python train.py --router_score="sigmoid" --routed_scale=1.0 --balance_loss=0.0105 --norm_eps=1e-07 --lr=0.00195 --steps=12664 --dataset="wikipedia_en"
Below are experts of layer 7 (counted from 0) of a mixture-of-experts language model. Rows are named router (the router's row for the expert), gate (a neuron's input weights, with its number), up (a neuron's input weights, with its number), down (a neuron's output weights, with its number) and show model dimensions 0-95. Each number is 200 + 30 x the weight over its row's rms, rounded and kept within 0 to 999.
Before each expert's rows: "mostly gets" lists some tokens that are sent to it at least half of the time. This comes from a sample of Wikipedia text that the model never trained on.

# expert 1
mostly gets: " =", "(", ") is a", "\" (", ") =", " is an"
router,205,169,180,225,227,241,209,132,181,141,181,242,200,229,231,203,197,166,241,179,223,177,220,205,165,156,173,186,194,260,189,173,250,214,145,202,202,240,159,223,191,166,191,212,220,201,243,190,266,198,220,198,157,189,212,215,218,200,151,217,177,136,157,206,226,247,179,193,177,183,203,186,159,214,199,224,161,210,188,209,210,167,235,214,206,151,156,147,167,199,222,176,186,128,191,210
gate18,182,163,193,217,242,215,160,192,171,175,208,196,252,199,174,227,193,177,266,211,193,279,182,183,248,190,191,193,180,201,202,229,197,238,151,164,201,226,256,154,180,164,174,152,206,202,241,176,219,174,224,251,222,183,262,225,225,220,130,205,203,174,232,215,230,217,184,240,180,208,234,186,196,150,207,175,192,224,160,204,237,239,236,228,175,177,211,219,182,178,239,152,190,185,232,234
up18,217,177,170,175,230,136,156,256,194,193,165,179,184,170,165,166,196,170,190,187,169,180,210,240,214,221,192,202,191,218,242,229,229,227,171,224,214,193,168,192,199,208,236,161,236,216,133,233,128,236,151,185,170,254,177,204,189,255,196,204,202,205,193,161,225,190,142,170,197,220,228,206,172,224,182,209,201,139,214,217,166,183,205,179,267,188,179,207,143,173,227,231,210,167,213,155
down18,241,194,202,181,172,175,175,131,224,228,205,194,202,235,212,221,179,231,202,223,215,177,226,194,149,230,106,218,150,257,233,204,220,140,193,228,166,200,226,191,259,186,171,241,197,191,161,174,161,168,201,172,195,222,186,236,266,151,212,200,180,242,162,197,228,184,195,154,234,226,221,181,226,237,228,210,178,195,208,226,178,177,188,209,224,191,198,240,191,209,229,227,148,173,234,184

# expert 2
mostly gets: " Mal", " ag", " Mor", "ij", " Im", "Scientific classification"
router,224,144,167,217,222,210,227,147,191,167,234,246,228,200,172,197,190,239,206,160,218,208,218,210,173,145,177,224,217,205,220,246,184,159,182,217,184,172,203,178,200,248,214,227,171,226,181,267,207,192,184,237,213,211,214,221,162,209,178,208,207,193,212,173,195,223,136,164,149,176,187,222,203,219,221,191,235,239,214,206,235,219,213,266,227,176,282,199,258,144,155,185,181,167,164,229
gate18,146,174,196,223,170,174,178,201,247,195,274,184,244,241,168,199,239,189,237,192,190,216,137,169,214,164,157,181,194,217,159,177,207,180,169,189,179,214,179,169,183,230,220,216,207,190,223,181,184,188,164,226,240,238,200,242,194,191,215,247,230,149,178,184,163,164,225,135,200,228,227,214,276,219,202,228,180,186,182,161,190,216,149,180,185,145,165,214,224,219,189,230,222,159,206,243
up18,195,236,223,248,237,206,174,170,169,218,221,184,198,150,142,216,200,190,261,189,236,198,199,242,163,211,234,170,206,214,219,190,167,177,201,259,152,186,140,179,233,246,198,149,203,180,200,212,195,184,178,122,218,146,205,216,162,240,240,204,199,233,196,163,169,198,217,212,177,178,179,169,201,200,254,180,172,214,214,213,160,212,175,231,118,216,225,215,192,179,223,222,169,236,209,226
down18,188,203,269,184,232,219,247,189,169,217,150,210,176,165,200,192,198,191,226,210,185,232,214,203,223,170,190,230,203,233,229,180,220,206,191,219,241,265,229,228,219,176,215,207,142,149,234,184,174,210,161,212,204,219,176,183,213,171,211,153,154,203,257,241,212,162,236,181,232,248,184,171,209,165,152,231,197,224,270,216,145,206,218,212,176,214,213,207,224,202,250,127,175,197,239,178

# expert 5
mostly gets: " State", " North", " politician", " National", " County", "- Coordinates: "
router,225,213,212,235,246,206,159,173,239,172,223,159,190,249,151,187,200,184,222,212,197,190,177,203,266,183,156,194,203,211,194,213,177,237,184,243,174,168,233,189,215,171,194,258,221,172,198,241,167,240,206,179,189,190,230,193,200,212,177,207,250,214,178,180,166,265,138,212,220,231,203,212,252,217,239,178,207,226,231,149,212,250,149,169,195,246,223,214,161,177,186,175,235,247,190,147
gate0,273,201,215,204,220,214,182,245,158,219,209,228,233,150,194,180,203,194,260,227,214,186,189,234,199,227,164,186,232,211,199,234,274,259,156,155,134,227,170,179,205,145,218,167,157,158,200,252,257,182,179,165,152,164,195,214,203,163,206,217,170,193,172,199,194,223,164,195,225,200,211,186,195,204,198,151,189,203,208,234,200,243,171,167,216,216,189,178,218,139,178,174,215,219,180,206
up0,209,194,210,199,206,196,236,178,187,207,201,261,188,165,134,178,301,180,187,167,215,167,221,219,160,289,206,183,232,209,217,194,201,241,176,213,135,187,225,187,168,213,174,237,212,177,204,222,181,163,202,235,177,221,205,166,190,249,167,211,214,185,179,178,178,188,186,169,181,178,200,215,255,204,199,179,182,264,216,182,227,178,174,223,214,151,225,142,156,179,212,229,169,220,162,200
down0,179,199,239,167,188,204,192,180,202,221,199,243,201,221,188,177,162,239,240,197,208,220,265,195,192,199,191,167,156,241,187,167,228,211,171,189,256,151,155,215,217,197,150,168,204,203,246,192,118,204,229,175,154,232,221,178,224,250,178,219,216,201,208,200,222,179,183,250,211,221,167,244,197,142,219,199,200,184,241,236,244,285,166,210,208,216,219,195,194,198,236,181,256,234,188,185

# expert 6
mostly gets: " car", " family", " military", " areas", " water", " organ"
router,221,186,176,153,176,231,202,164,285,156,239,209,236,190,241,216,206,186,185,231,212,206,201,183,182,189,120,248,175,224,259,190,190,146,180,182,166,254,199,197,179,199,190,169,215,235,234,242,134,238,185,209,227,223,245,227,233,222,188,226,231,180,216,142,174,207,183,197,176,178,162,231,205,183,168,167,207,225,164,208,178,171,175,207,167,168,200,211,175,198,200,200,221,193,249,247
gate0,271,186,185,211,174,172,211,194,197,173,205,182,172,252,223,165,219,172,218,251,244,237,156,169,171,182,231,239,175,205,203,181,165,153,170,145,222,300,166,170,142,194,187,189,173,178,250,195,226,168,202,185,244,214,233,212,227,205,213,168,169,195,235,210,217,221,227,206,178,223,207,244,189,165,162,209,194,222,184,179,209,223,227,221,214,221,225,265,216,206,167,204,151,173,175,190
up0,221,224,201,230,202,234,184,190,204,184,237,162,141,257,207,147,200,179,209,156,230,220,186,208,231,179,253,253,226,197,215,231,174,223,209,194,218,192,212,162,239,179,197,180,205,200,201,241,196,171,201,138,196,217,213,214,190,169,208,184,162,141,235,204,196,224,170,207,184,203,245,199,236,254,125,245,184,230,170,160,227,190,173,182,191,270,221,267,205,257,200,198,160,226,179,186
down0,210,208,171,228,167,181,224,215,231,188,235,177,234,225,216,201,212,203,144,168,197,219,201,231,199,223,227,216,177,198,176,172,181,190,195,126,197,221,237,208,183,239,146,185,239,154,283,190,192,138,238,172,214,290,222,177,161,203,237,198,168,171,231,154,194,212,177,181,194,205,168,159,205,166,174,248,192,188,187,149,192,214,226,201,251,227,175,223,212,203,201,209,202,145,170,230